Below are experts of layer 2 (counted from 0) of a mixture-of-experts language model. Rows are named router (the router's row for the expert), down (a neuron's output weights, with its number) and show model dimensions 0-127. Each number is 500 + 25 x the weight over its row's rms, rounded and kept within 0 to 999. Numbers have three digits each.
After each expert's rows: a language model's description of what the expert responds to. This comes from a sample of Wikipedia text that the model never trained on.

# expert 56
router:504489539538509501483494477481501485544512546476518451502485474503489525513503454524521499505525564544481479474547546509522502513474526500483514462477482452473525509508509507505543530510507544492491501485494491492501519461494506521508511484536511499470484496549500521524454545496505510539532488489470486518539489443479501499452490485496503540536510493485490495482528481446474480502456
down7:505485483475473463527481525489514493510521512521509468482514524480508454485504481500520504552495523504473517473493471499513515545460524473501483528465541541424512498485492536511531499470529525469514489526510497470499522529509519547512484478513544518501512530540469461491508516535525469526550537512512500467518501526503556500554479532527496509497485521472498499499481498478459463524490
down8:480543505494474569462556518503520508555465513475475504490470468491494464468514510482509471558538520480512483466516469486495491522464514525484514529474495499468479521501505480505493532542494523492524509551510492570495534515515544467521516514503543487477496549517493505467511507532518512503471499488487468524519476443511485516505485494491503472477528486487489506521457490524485497496489
down9:523502468524484498498546487459507542498481487528513479498510480486501505513502500536501529468466540485564541508514530538525510464525455540488548480464543490496503498468512492502549452476479479531506523526482464517488466527522485487484503506484515513511485469454521475489494483555496496501503485489469543519464441525514516522509516539513521516496513539518482452487496521491487512502519
down10:504529470493535483486491492497523480478531504477506485475470492499516517495491513522480489510537506503475485526517495467517476465481546498494468514517495454500521498421421512473476510518493469492477491463526507474477522512515475494504475446502504493544492442514486509497498528474462471464511537512506438536484470479493467484548474518488479476463510447502524503511503533487509521511501
down11:545506499478483511498487524509463471489474537490481482500493527518503465447479518516582506523519539500516526503561502494535491496483514516527473497464516478477535473481454452500467492504508568486507493531528517510475498516462473506532497531481471487518485503467487521503496499494492508485540490519535493518488505507520466503504512541519456477574469494542515501514509493498507478537494
Description: Bare spaces before numbers in tables and lists, plus age or aged inside birth and death dates, and infobox labels like Born, Coordinates.

# expert 44
router:494500506467454524510478518528512528488487484451518485511521481491483539487543508555485542513518524533506483505514541494526449491447446484499465519523477510491489488481522495533490540473469560510513526525519521507474489479463520491505495525535498509505533496495529496502508507513495438494513518511519527513521455534470497532540479543551486479530500517518483489499465484480488516521537
down0:483522521460540481494501504463542467521524476518474493495491515516509497479516466462474474510467450478466531482496482473514482502493505485502508487507524532470467510494511531473499497525500479512485467500510511484503512449477474489525532491514524500492472525496442506487465535510510492450480500435479455564477478467527575482486473516530476496483517554499512522519520509483493520495482
down1:471514506494479488503510483475535512506470503420494468472512478532512456471547525461488471512577495509520477452571484549489463499480517514469480497506517533522548519498509495503510512507491515501482511503455528445544498487505525499512472493505551513497473489479539452500486527485539475508513497495522520513490476483481491503477485464535494509500487458508492500470500507504512482504492
down2:503535499473507489498483475515522479510475547485488495471512489476474477507471517499460439498515549507494500468500505519497479561467509459562488521473520481499518516492515471495496495530516495540508531532495470502507525495503497477503471479490544500501433462484482524476494501490501509516521466522507510519581479493511490496503518459523533506502459495505452470510487506537505432471515
down3:494512526438503545498465517531513462473468515481455494486474531477553501518483444472471498500507502494475487526478498452566518482528542523480486483504496470485468507490509520488497547527521519507491461476488522506519488484516520476507471566502485484488491501519484564533456481535507479487491489521516491514448470484500475523513506533471505473526492497524482522499511522506536485484494
down4:466442480491505497454490494506491531486506477517533508506505448445480459517473556491539479474497499527514471519462541460490505509456448488506511502472493464495553494491483477487470493495460495492519472523509500506515462508557468508494468489500505512507516552489478514497507522499492505512496501529524514510487483486491476486514502456494500481514527513529445509529484493443485562528490
Description: Sentence-opening connectives like Since, However, Although, Note, Following, plus mid-name pieces such as end in Wendt and and in FirstRand.

# expert 61
router:471508502488493501492527473504498537489534513490515486511512522549538517454464507479499498473513507528521491459516532505478494510485532500504494504535500533522526515501514479526529491472516495545539529440524473493524530471482504535501508474463476541503477504491535480477486479497536527470500454568469512483486507506473519487511530537485496557522510535494513460476539446457492492517472
down4:542516484480531519488498515524550508502470518508492511510531532538520504520485502482516482517545499524455523485545468465508470449540522468476468542544531518491487507522493489478527462507494499481511529491535470516507486495501501520504472444523494487528521489497520484520485494489530456502447496515471483493494556499496472563531478491514553517493512543537482534524487505524507514497518
down5:512490486512465510503534518480476471520520470536494512502482516454509507559486503483465529497523527524536507492538522503490499469498451448466497521514513501489504501517479517534472511530506496523531449531494514523505475465508486496494452480508476504506510540499513475507509547476491523477529521509484504525520491516593550503532499513446533507496488488532444486468514488499523528503473
down6:533508557434503469506494482522515494481484501484522503480533479493529476504493475510503486489459482497512530463532507528520524512469482555528488570504495559538498470522503462493505477503522492554528483505474523490536465528529545496543500517483477523513510473502519527498516486485532496528490531515476497495478476469457512485522498501496498521537468516496498489503510524458486494525438
down7:491505522504518471545521521481502506546483480476462483527482514550495492463494484504496540515503447513492523463518502485500522492568483523506478506508515481510476508507535507481533427482483506461522481487535488431536506512498551507517485525483471508491491485466473520464483516502489552469523526482473471516486519487469538487470491513518511514513495542530472480471512485476466518528490
down8:537532484540486519526495501502499495521501514478449478450502535489512523505523497582456472512545496527503519526506515515510525462548494482509464542470508467468494459485522553468496504528468482502499483514536514520510502479490515495511488502521499502505491459483515479517485468560476480475497499500473540519518462492547484515465546490467510488486500509538466488519533495480497478494472
Description: Articles the and a after of, in or across, especially before places, plus place-name parts such as Zealand, Jersey, South Wales.

# expert 25
router:483472510493510458529520499533490527530486436465468539505544468499476524497478495491479525496517490458464508543512547501476525489527511521484461485466430516491528492494502493469460529513502525479505496487469472484510507520484536468523480493509502497468466517487477479485464524483471510518508484498473492524500464488532469477475451453520470451457488518493501485512480543527510509476497
down5:493471503484503525502528518535494523524506532516515456495531513542500511526522515472519504542458519488550505485485539474479492503507520515499482509489496490511474509423483471509519504480480520501519504504487539497469506498466510498532562554515498500448540507490473498512542535483486497498508530500511523483490512489446497470533489427508522492520516494480491515538510555511468542539489
down6:526520493491546538530462551491477479493473538494513481526496499509516499541492477506515459534495455453519536529534510486488489487517512480514494509517469509514520514516485524499531474494452516493506463466517529508519466485499449477505494504536516535473505546486501538497521494455529497473507524491522505505525496525515507535518526449489523443510514524484479523471546491548467518535465
down7:528503475465474468498513488486489521531538490507502543529498502511515531532480497515521518492490504498477511476515531497491552530519446468525468500483470464496485470476516484523481504506466537457510519486487504513522512524522480490524502495466547500550479524491498529450500505531544521506499469511582497508519493551531498522500512468484523514443481471500520511545523511545467473503509
down8:489552535464514522527498459489446502494539487492452470488519504501442474471488520470525525498509535478516485523579522498468490472532467490532503540508506506494472537547513449478518517470457481501511514528526492478497479517515504515481511478487492498490494533470506472497478497509545475500462557500532512494496468531497504476499524538505520512551523507502527480513488506474501484483497
down9:474467521529496472475544544548491490500470517505481482508533462489554500507513535472516494493521467566493485500526497526483487481500460516501467515505452470567495487470442511477524493515488528505512495501511475499516533509499502477553474477505514513506478503491501503477480493495527503476476501504560469505491543511469506495490526528463483514481572474476508513500495514499495463457526
Description: Digits inside years and numbers, such as 20-0-4 and 19-3-9, plus units and hyphen pieces after numbers, such as ft, -game, -five.

# expert 43
router:511509521495481493532489478505531504513473527480505491528476536463513463525467523547520486502457475491485536471474513479523528504498504535478492509492484483471493508470461493542453515458487473466491482461503473544528506531513489493518528499489477416527508523497498544485482483517467519518431525479542526542506536504520517560489506528485530489512516499503520511501506494492469523508495
down2:530495498557457524482481485477482528497489476494531477499509536464505495533502488524486520523487473445474541478508508514465522491516509475451492525493511502506482517506494478518492495520475517491510508516500496512506563458501427504504484466459516513515541490530462508534492481490487521513445518493506515522556471540485467518482475519494528444511492507508510535478485455448485507525500
down3:472520493503510516526478509498516460517513486494518474482492522511520512487492515497505516578500481487487507489592508513476503524523479530513505569480483515491498536494491449463460485484477486483514534501494510516526505508542545516495450490505497485518493505512515540463488543504507485511481454505495464525500493485432489520452462452506471457492478464486497485509478514488503487471495
down4:471513473486470500515514493522452497500503535525500546528525502479517506444473491524482504485488475481504525538567525500439483495522478500512516521456524511502442512477485473493465509535507510517547533456496502526504515481531505532504538524500507507517497519467510488465478473538538513518473512493492539469505494479491486519539505514477508522467498553532511520508502442547495489508518
down5:455479515450487504497472493499490521477490488484498489534467500524495518498488516525529497472439514506478473495517526479498475535493513565480469509515531490513473496533445515536479528488488469526485478525494481499505478468469511500567531486501509471473517513548491544497469489496510493514520543482518537513540513558445501479508473466485431506471486489504513486517524521516498498500508
down6:507508521510507462482489482540500486491508445529520472528469523481502522562482521475503504519521519496469549519481495536511504510477477465487506503500485491538528471520545474538510512508526567535532501457469536482507509470543498506476549529480463532504500528500517494519524500477473511472473514471501496473506490545500501506487471466480493440461536476555516516498482502483500487490487
Description: Nouns and stems in policy, science, arts and institution names, such as Economic polic-ies, Health Organ-ization, hier-arch-y, suffrage.

# expert 2
router:497495497503487512509508489498481485505526488466484491525526437499514485467516494509486476515554486540497503475542538531529511480481507502487503455478455511518512516501521513466522479478458488491524474471538487526545518539478495485488489515493499526483441503474545498474521556530468494497545491488490492459539512492512494497470479511451479524518518501479489460525531563461523474473522
down3:507452507465547513509528473476508515535479503508547454496508499523501506472498524485480513463493447494552515548587487519521514521525511516485538484475479535495485465501481506487501470479534536501486513457520498493493519578479498487511493481506518517519491477479505548494489490512498514512519474490482520484534455519494519502481492532468483537519529488475479523536530496490518462481504
down4:498521487480516491499467543508513490520502495561479509467513504440505491521474518466526471502505474454506458477526461452486509489520505535511487474486493547479481548516531490490501459520491504535477480538496524461531500513532558502542496468498475503497505495460525481481555495495483511474481499491454504444498514498512512485504511473491515507492556528475531520500461468501489498460481
down5:505495529482484506481508481497505489494550501502488441470517485505532498494481469473519518471525435506505510484515475495472463520534535468458489489515480527469500486534487454489468524517475447499480532511507537478510476520536467516462498525512553528491485482518517483489488508508490491498446502539504556479479480532500526452525509438498495519495517529478512487486523495453502512530466
down6:487553546469491512528456512520493529484523516511499505498519481450487530490522495481469513482519522523490527542509490487537514470516506550484507527518506468546500514488497483476488487501558497536515494490540514509509525471554515483510553563470543506505489494465547495522518469465518504514532507492523497452476480459519493514511456512491474462487480525509468484478497482506490523509540
down7:478470477517474504532533485502484513510482528482511483496459514460476452462507464474502462466464539485475504491541450475509515497466510478509492523487480515533500501507552482502494457477524484490508531494471486494498503510499509524503522514504494508477518457460488470527499492513520433479498518512487471474524517521533498537497475484511496495532518498485439492487441520512458458429500
Description: Leading digits 1 and 2 of years and dates, plus clause-linking words like which, while, including, There, This; also "ur" in concurrency.

# expert 41
router:524523541513460467493526490480496531531514510493457459522539531516504525460487534512524495535545553518544496468503477543479481509533560480506500448456548476507511500502476470508511525496485487506475504547535485525531512522456491540512514510469498515484494490494470493445481498510476500469503507501511512463527458453504500474470518507498514501526520488492482517517519528535493512500496
down2:505503522513489527514480535495496445510488498533496491508513544482525503559500521515502475523456538496499489515503562491473506514487484449482523495524493511474507518476485505538468475500454503499526502504494508495539479450507479490542471478478529496505460516501504477505500511506461499489508511487534450540516524496499503483491478527501519476506519565505534546588535516509462529503491
down3:461515513474519547494486526523496522491468501490515508533477483467517485529501504485530485485491538501491485512448503479523495495515475523496474517541490490489486534506480461508492436494513455504484492498509507507455499518511504480519490512464465452565483491502506506493502542544502484514550547467539509545490510509519470456539452527531500521545524506538516520527517516455485495531502
down4:499476502504499471485444501485492496474514491453488498517497478513503499488505545495462483508527492539495499458532479527471530456495576447488530525471529512511452522511505498484485519472482482460464538513492495504519486457468479484494474501540507485519472489469518494458518523484501516510513484488470570492476497454535467470482477503518470467490476506502509531512452486490540491514504
down5:471492508526469503520491503443481511460460489507448499484523523490493508500514482513487553517513519496511437517495453510491490505520538500489499526463531489475489448431434500515465503502482446510513521466496505495513490491526482489490466480495548497525465474490489511477524511502507495527533501522497480479518469497493491541514503493507475483524477503490527507470480552561481452515510
down6:507515511503464521474482501499478469480484544504481490451504518575525502481505495522459570497522496487516497512485495537497466516487494501485492478553512514534505506489461473515523499506502519485511516511499464505488505517471504512505503514497503530548521510481574470557496471467513498523507471564478492565469484515496508543483528497513520508502470492517465486508506519445467517510482
Description: The bare space token between a month or in and a following year number (August 1973), plus line breaks and spaces in tables.

# expert 50
router:501486498482503537522495520540471493521486491502497511510513510501504538504481472464473535509502496517461520514500471441463498526490518536527508483557492501534491498507493488494520519528507454527527520449481493520485489520538521443498500523540463498475477517512467499528508518543486518489537529483544551478531513506509505480528459474509486534531511489474452471557524500482522516466458
down7:501531511469533518493467505536488497515489529528477538484494486491456513520507496474538480477524559512518514484517531492504525483526472508484461491526478469481522489560493521527519545438519467530514522479507462507456522567529501500511515512513468463537503525497494543513525482549513487499491489495512500457481487457519471447515534490531501484500484503465490519493485502518539485502493
down8:490523515513498478470501524502529452489532484503498516507503511490509482552501472514463486476486460538469514478484475528480497521509541473481505533499564497507514480481493491495509468522492494510521482505493465521535453463506520511481504525500511474481497493500529543527485500474535539525520496454450531530485482497519505479499444503542503503556508458489459465514474483517534550480448
down9:487483516465425510519541474457465474544464483503489485515504543515520566513529493478475504503520515492511549499487531488502538482476476514462497492518503500526510495464492466468518489487503516499524478427538468527491505502520511515526487490447483514462484499469527504499534508476493500462498489448492481503501521486457499509513505455493519532508497489524492488508560480485509538490482
down10:480544489502494492532499512494518500538476507503473494484475561525516518515502446535481493518493480486492469488548474490462518470493494483505489484499495500484483563489520499475495504500485478488546509497527485481508527489482492465450496487524554486538503507467453516528488499476527518509535525504484484472514454454503448494516449487533503463544527520518510495502472450517478523488445
down11:512547526523506497543517482507501514498443474492497515498481496536463512494524496482520500477521462484547521459517527444540502502513494488473519508500514501492468502498499502489474499465507506488484487476535507528494455537510501511498472475445499501484506514494493454486545465518542455537502506555480518507500510466495529506503433524437504504519495465538469478517501538510522479456494
Description: Leading digits in numeric table cells and measurements, especially 1 and 3, plus the -w piece in left-wing and right-wing.

# expert 54
router:486507535490503524533476533484480475557496543470519487490511548522523462480452498508488516492498522489474521531506524525472486488528482508464531478534489525489537499459504465449493500479541547496525522535478484508501463505525482503520474518523513510502467514540470484496466507502516486488490498532482508551470463530535548545491539515508461529492484506499484489475529531499507456473507
down2:524483447462492503520445513522527474510523491480417468503504492489491525511543528503538494487492517528495520465540490495473504512507495462533443522471501486520470512479492547511539511496484467518502518526494493541527533495488506476483498468499516480495541499491507520501521515454508525494477451473501530522562550536517470529521523475507512511487511517496486508457501496505505452503492
down3:495507484519519506495511568554499475500465475466510486532549506462503514484492515479458508496479487467511515484497511473502520492558480568508525518468505485548516507474500465504469554503494523512523522539497526508502488520476497480468490515474533500484497505539511457497503510508529454484467520484507506542517514474473502479548512492501513463526516499468477443480460514457496472519506
down4:502530530481453522543499505526480482502483521447470470492532469513506467528486487557493499503508496514450518506517483508465511482442516478503509462525535532512505528482496479481490488484512516519510522468514509504535484475517540486509491529476534483506456477534499541463493512536513520545473516487538485550477534482523496491541521463515518490499497525525519488516564514535471527499495
down5:507524507530560506518503524534505490488526498490479513507471451486493488528491509473485495462496497569488491522482464518550459505520488536501541492487508525499486472492492494473520494528523507507459486497474490465477525533516470478493499536536491451498480510513531488479526496503508486501524549491512487551454480493480582477477486459495494455483519469539480523476516522484465514500519
down6:467545457495498523461543524478497479510519489499471447483515506482516503515528513505513515499488487502445469498525501497462533499513485505484446489483524500502478491532521522463463468530516488507485525521522552452506465473504494500512500503454465493504493563521467483484533495488523505473461498513534551485486467476525530543516500493544460472486459473483502484509469471470499510520500
Description: Mostly the and The, plus century, -century, –present, overall in episode tables, and table pipes.

# expert 9
router:519513536506495485496495501462487471512537506558500532497464481485503496500514530523534507505484497494542491491467526466469501478490466491478535513463510465505480500496555524487466494542506523481496490502560494480460483457513483460468528491527486483495532500486455513561517491497510527511488481561483455524473516500489525517512497512487470531506543508487458469439509484494486478533520
down2:499548482559475510482492482529499522461491446478524505485477476472493506505520542542492492556522502470477502540454514530469474481500526515455525471501511516470513505491504451495495547500501528468494540508494514479506470481497507554543536519491515458539511530483491496485476492534484491513505494485521516485460519529467517524466474481510545461524480521503474510476504494522469521496523
down3:457469516471496506519529498498516507488482533458509535474477517521474472491496461455553453516514458496493549499487514496518532520497480522528496473491486528499538491492495498498479443492504534454524543529512515498537533475464517537472549515499486555487495505499504535472511487499530452497524519456468485505500536483463513523494542490504520510508518479504500474503497468482442509503514
down4:541455475514527519498499558482514534477566465480489449546486513506514449522494496480525530517485497458446475523534492544536497482491502498467502500537499533481532501487466499477476523508481511506475522528524510489514509477529492499490481528491506504508473544429513515463483500505513513478471526519480471559476511482491485494480508538498490493498505520511470534496471525513463482489510
down5:514517472513501490532456485459519490519518477563492511516460431469513520499493491530477529512546473515499496484506494496460483513489514498495506497520527517494499496495517536512484505519502500475526471483510498470498500491507462438497465486522498497530485529475464487526491539440497506497495527528529429555456459475470515532492489525528503538499533509520496516524482472460493477497530
down6:493522483509497523526471487502516518498540505470499440477527516497541470458495521508505571468478481474469508516550467523536519440487461513478439491534518492492530531533474455495470519482493523477512511497537487494484519490525489502485491482469523512511431470483507506479456506468492482483480480507532497521501527506498477507515518507464483523504526539515504480527503494485487536532469
Description: Word-final pieces of personal and place names, often Romance or Slavic, e.g. Stephan-ie, Jess-ica, Com-illa, and the particle "de".

# expert 29
router:524489518482492504544484542488499500500499456510524515522494499499521463472524490497526482516500499463451526534491473469504483499521501508535526553492482532461500538524473507533440557539499499523489464488515476514492503482503499501490482489514498457521510508515500460515474541476459503525445534522552491480544518450479480525459504494466503478532522499485528533467479511477484498526497
down0:476475446472510483519490497508501504550481468506507457486524455560474464502508486480455501520486521473509473468468518492492478480513507507468501482523503503452470465453478478471499496522485493480525502447505443472506501520495470507508519520476488511508513513494512539525538541507497469492486490486508496530491464462475490458501413510495472495516520491489490560479486507485502512487468
down1:508474491491494516500482495488509479467503501502467494518546520532497477481515491476541493468513496535504483493549550479513511509518459508512482465515471509471517462443484516508489556474515528520483494566538501492480471458529528507484476457519499490481499532494481487512505516518527513561481509493472501526506536435506529479471455444487483476477471485476499532508479486472499483516473
down2:491497526511500462513477513531415525511533534490508521483504494517521516518474486479519466527484537468498489552522496477510531513554485513498517469440511526514478458514524531508494495536513478517526465499500508486519480530556483523509467529484501516496539542499473449491484502475471491521456514465556496511502544509483475495520476496496484533464479486481490517490506466494478481515491
down3:492486523507508521511465535484491559498502488490527530485527511522474521514487440496566473502500501462449489513534487466525555520503473533498491529480514552571457510521517516503535508508485482547509530520543485489522519511502546487498511500459481533504502523515508515525490484451480512496486541505483502496502541517477506510474528526476533470490474497504491512510537511518474473474510
down4:502470523500544502455464521508542476521484468503515535516453499492526536497499526492475491527513517523470488475479475501524456464502508511495507522513481492521444503523503536469480486541518519539473496510513457507481479445493504452503529491496468509537521467478546506487528487480498502488483555476488491459478509486473533475480501502455491540504536478505460479521527538445498510503504
Description: Hyphens in compounds like self-reliance and alcohol-related, plus noun-ending suffixes such as -ation, -ization, -ment in technical or administrative terms.

# expert 31
router:480519468509481505516516485478503442509546497524502508511449522468494537512509516528461525508514500498497492508483484470479487434539510492518537538510532455481484528521519530497501461543540489501468480546511480530504506491481476469459494477515515455517514480484477508526482481510530531483495504487492498524525470492445478493520485504455525512464496521522448496509470467495554478481474
down0:520499492488485487486447512508506515518507489500514470517535493515481534507514459523512476497439526531487477457510521466539492501542464496495502519485459462504529538475513498498510502434504478523531533509479506486463480491504537531521522448512527509444497496453515519455473440552483483499509508486541526450454496509504488517475490495507503525526523491481511493502493514473464499478495
down1:497536498447464499453523451526511499510529493506536507527525518480491509442496513527519569511448485526507484502477494482479482497483498504517471493486473486538521482478541485538506457451510502523514535532493508511521465489461503522509512493480506469537508472480528514538523489522485536495498541469482513475488489481488515508516539531473458507541481547486538509472513526497497523469505
down2:494505526514529475508491508519464435456544505499528496444478487497468447460536541470501536498558492516513484507477504520473466524456490498489505529503508523502515495524541500488493541513449481516498512473508563526481517477493519495460512495501549507477531469514469479505522494484530515472541469498496479488467475502522466472495474502510503505486465455489484495479482480474506501506532
down3:524504519484523495483533478536541514486444432522500507534485494489468488477454466522503509524460454475514488477489503462500497453524502484517477485510501520505467509453514533518521511511502451482462550535511488517469534512503479501509516495503502478503526491515521503490491498525496453479519509454472483526494489436507522478480498474488467501503504466500445477466475462467488487540491
down4:485478479486512461458440520503489477513521514491508505501491531492499506498495481542498491518504496492510494494504478514532528496515448527461529507449468460478526482478536488511468513516466468445515498476510503518472471446498517487521457523532551518485526526516482492484491540495515496490520506488468521532482481522493511472519494517485481546451524466505481483531542482496457502570471
Description: Syllable pieces inside foreign names and country codes, such as Euro after E, Podgorica, Namikawa, NED, GBR, often in tables.

# expert 8
router:497479508512498531467485510514489515509480474490535513519488493473465516521483503487523489539528505524494508499489523474483527529538504445520495528513529537512484488493500496538450516484533516512462532492510517520570532480540555473485485469487504469469567510553474465490461489487535510502471517517523514468497508475547466552483530506526497498533519509483465517514488533477483506506514
down2:514468493513462511519433462507479512477528491531495488508499484523491519479476510495449503475475448490503540515535513494490558499503505461496502538483480520491476510500511495541455517499550479525492504485535506530495491500468538468472475499519506494538484503547533478461503524488530531525447501522509520509485463446501488502514453505485545529492487490519536476502485523512510465548507
down3:533475533529500523473451484472490496480492496501518491491482511479448463511471487454478513488546522500551522518509461518511543453512517491432499495515473536496514535488544515488483527489521486490507500479530489530480501538497506489456476482535517489514516502523513507497497512521559535510485505502498533501482516559548512512490489490455533513474496478504508498539511522441457483518481
down4:493506508465458534524519524518479539499497481527491509526543498519492503430491531478515493504467472510511479538542512523512526470539519517470511540509523497498496515524521488515468503442511518514486541480526517511524528509483503542505528518511488548530449524511495477481519489556529503574485497493457502497472521477533475491486478498466494494531521490517467495536509495542480525495473
down5:492528521499505484491479515508488486531526485520467508510468515500507459509488492463448506516489507481516466487549534474513481478462513522546488519487509512528477532523507491509445539525535529486475440512542510475504551504485527530502477513484499510548500469460538455520505535479490510483516508516533513520466501500525489543512521508449482484478520510518489527500478558454514470501529
down6:467477489492488469500507525502482473471496571483465518491533476493498513500474485537468503469476513470536481487478481491475516526479508477481521551460494510504523471476517490463516469492539486453480490501524513518521518485469507559492514475511480514549493459486534511527517536476483498515522487500448501492544500520495526482529496494485482433494522567494492534482489525477499467504528
Description: Prepositions following a noun, chiefly to, of, for, into, towards, as in damage to, access to, due to; also table pipe separators.

# expert 55
router:495514492516468492497510475516461529549489487451527507470531535501497472439497514496498514463510498483516487496510454522515482469460500487503503485507494553462529464487512522491555495449492521501515529478477470499524531502492450480494514494513458527472525479520526439524475507477509545481512487480512489503486480493482548471495501538497497514467493488472461495465528510506489477438467
down4:499537452513473479502546481520475493493467555484486526507485503526498521519505484518513484466525470527551479508454472532471494491493487457480470466502487538516520470497497471492504496478514491480514481499500508453488488530444467517469537486517468519515523482509512510459534491489503481463508477499492449534449475515479479469494467535457482445480484497527527460474483512510484526488495
down5:487525499537502511484499514482530463536475484489513515506510473505532501489477523519502476525496468537527467469484485472472476493454490570541477490471524497522490483547576451499527471513487477510471530487510508476540479547517478487511500491547485480502518512495473482457483496499509500502497504520452468523501488466477500475505521479493500491489454518496532539480482496518447557486502
down6:547509514525447470486538474471523499505502493483518498470522499523527503467542511534482506539492561444504451460481506480473470533500497487525496451492533478463511508503518517508484531514537526516488497515494483466482464502445492494487483491522485453490493481518480453505497456532516498522475488512487507503477483503458480481508454480466491455520475543535504506491488511539488531505501
down7:501458518487555492491480485459442492481523457474461472490510520495480539546482466533475469485543498500531528535470513530501492503510455526462494536473517508495489494499499497492474485496508450497511506521499508530473510455534469494487489543500526493496548515472461498525472508506537514479547502517524534506549462503529516517512462517494487490466508501489472492451509479508487476471520
down8:521479502499488515540492506488508521509522541547524478534473497547457534498516523484508518477494524509527493527513489504491524495519477479535505480509486506496549496503512482537522532514526436550463537505525481497520529532478492500444484516550465457459485464508517456496486479474459509520545470491492485475526483480541543491490511474541474483499512498512507490483469512486462480526505
Description: Determiners, mostly the, plus this, that, these and his, after prepositions or sentence openings, such as Before the, of the.

# expert 39
router:497497473498485561493516481495487470529489515451516512534491547484492508470546483491496519507530523522511459502515544492492519516517498513544472501476551523547505468489523489516474484485512502536500495529454524451506502521513467535515507510541508526530504508492529527523486528500515495491495494450478460519532450550460499518539507537499525482471552537498502487482491506522478517543514
down0:476517517452512501461521535482504488471538537483525496486497517528472440471489515491503484492537454471507504457500510502501526561495514521536465517489509546519558483492508482461528495552487480452527475469505510452483455492493479501484493514509528484492517523473523532509506487481498500519490504496510498473526552465501497492449503527525533517524483486507513495554505500513518491505552
down1:473500487448493539492489513508490522494464548479465482528512506517563467516487526534483524501545484486547514477517509535526482535488566561498473502498538534501495488464520510507486532487465513505478508508492463543487526475522510545494487505467560501500545526482496513531521504461488504520505486528502516496547481508509467453515499488475493478495504501490530513534516527506484471488483
down2:509497530489528497466498508500488542512504460502488469501518501520523466445524532461487471468500500495485428493513564546471529502500482492469487474508508495502559468476507523498485527528474490500473471486528511517519510531472472466489483502480433525503466523493494543493471517482512494483467479532510490495521481504552487524481497515470504535474501529519521488484469476480470480447513
down3:509481504452477504488497510544513522505518515473509481471486482520535480470526529493526486512471507522506484495544494500502497511537502501481497576433526527510474482493508513473482511520545460534493506481465505535458501514485500525529472510512492514492538482504461485555518452484527469531541542477469510491467462488507508481500505500530488501509445482547498493490475481474538495504457
down4:512542514513508531516510549491470532467485540506488514475500509509481502505508467485470491459524549482465519466475484477526473535513483531491457518508513491526509526508496497474522483514451495581493535473473529527500512473516534486513514497513527522522499505493501507549535516517520506507486525534545431527515485535483524477477481481537519469517485476545515510506517483525519493527467
Description: Inner word pieces like Sm-ack-Down, Mon-ot-heistic, Lanc-ash-ire, action verbs (arrested, sent, beat), and table pipes and commas.

# expert 12
router:476533525493488525506506536467459516535490474524514485511527562465554525485475521500492453555515520542459488503515472512484517483500508474497473524487508502467500482508482514496478499510480509533462509462461463463487492500452485500519470546521545526522455508485492487506474507467467486478511514501478493521469529462518503470492533513525481457489515483468522538496518493508540526476476
down7:478486539514498544476491533487535497500505488557481550494525502517520491511486516554472503476531513465524471471496485509486499481547479497524505491515488526498488520463494494484488485476495484508512496542482527519504464470476470484523501538487501511519503471502551530507526518541436508505491514504474483507593506521515479466524537508455549491508540520507489515464494495484534513504470
down8:511498514471473501480487519504499478522496534503475486486483529534478513452501458514518506547509495500478473454520495482471471481501503529509503483560497453506506553498492510504523512535453511495460515464511498461484540504502472486547495535507490538505413500484528525528484526471512468506520500521485528490528494520503547519497541514536482469521476488476458481520478537510483493491527
down9:462493537505468482520524529545493501478509546446472513471515543476489540507440519486511503494511482532519474465477509542495516523451490499478457485526518463515497506486473478513482517534511497497514504471502493513479479525498475523486508528471483496516497528544487558524533516498491488487502522524485525518519521545503461493474509550545512497472515503526505467546468518499477442480510
down10:493502468515470444503506480513518519538491480545505460504464515459528486517491512471517478495517535464494489483548456496505459484489521499495477526503531479467471484537495509488463518521483463493500505535498527524507494475474474454504488456502492482556467471448468515477507492482491465478488505539515482534532499506481506502514474438487469497495500515502492473507477526503448522438490
down11:485513522524495490512493488504499502512509489496503518500470469478480477463474487454466491475533547547542467496508493459463478510477525514458436499484537498470522512489531491504414538479477485472488456484485487530501491471488491507530518501488501496509486506488519508502501514497454480446501508505477502531555488487530520441506498467503478529472509496474467522525524458527519512514466
Description: Spaces and en dashes between numbers in tennis scores, dates and tables, such as 6–2 and 6 August, plus word pieces like compet, finals, medalist.

# expert 13
router:517520491486486460507490454496474523439480513500514454500444476494488498483495505476479504507510558502515488513504510533511489462526462530489523491517546489462500457486504516490499465498495527473518496475509515468492511514526531552484485479441499491493477488513502486459464544504528482477515490466466513465498473517512538472504505474485474555543477535466490480469497559521510486497476
down2:512513483478461503537471504499536457476488522511500468462479479514540492451489529494493512491558530500519480486513512530459491532474494479509479480524536489453491495526481457519522529526546464497494492508491501484487523476480511500460470474477531504519496509513508512492485494499529504498471470478484495468530412541490492492527528485538475499481462497505475502498505484525466482575493
down3:494493517516471507495522489482499464492486481468490509549478506503495473506463476504450476461522504481507512486577486519497460491494517493448512494516475513494511474525485518468495516560465503528493469494487471485547550488457501472470492471470487528515511485486470480518537507508533526482520499549480526526465486543471480542469482490493500539486482447483535508471475481490506466513492
down4:533512550483517501466487501487485491511548475476547470570479492468492516458466486533469465516505509540486519505513502514456452531525466488525514517531476467475518541528551515497505532496467489491540481483506501453530484479487469485453497492496521529516476499489491504517514498471495480492540499487489472495522483506470483515465504505506546498461464521513493498510507472449471468486519
down5:505470499503526524482463524471511510463554482467496464505461519472516508509466462496541519457470499490527490461553497564461536488506473461481436510512522493525510511530487524513546525463509478533532518493489507535461529525488469495495463534506511477495512514477515516538533494515474496467501525516499498505508479527504466520508500493498523510467441504499523508495484496496508529507539
down6:464498473519497511519552530487455477525502562519462502502501510498546479468467505477441527492496489513519493487514513508463468535475494511546498484449506501509503494535495463495458501474474516509518512509488480486469514483543538540495496486527522526499477472518521482489483496486495498490505519504484510459471448538495520456485525465529489496545523528443527498494501488553493483471471
Description: Subject pronouns and sentence openers before a verb, such as she, he, they, The, This, However, often after a period or comma.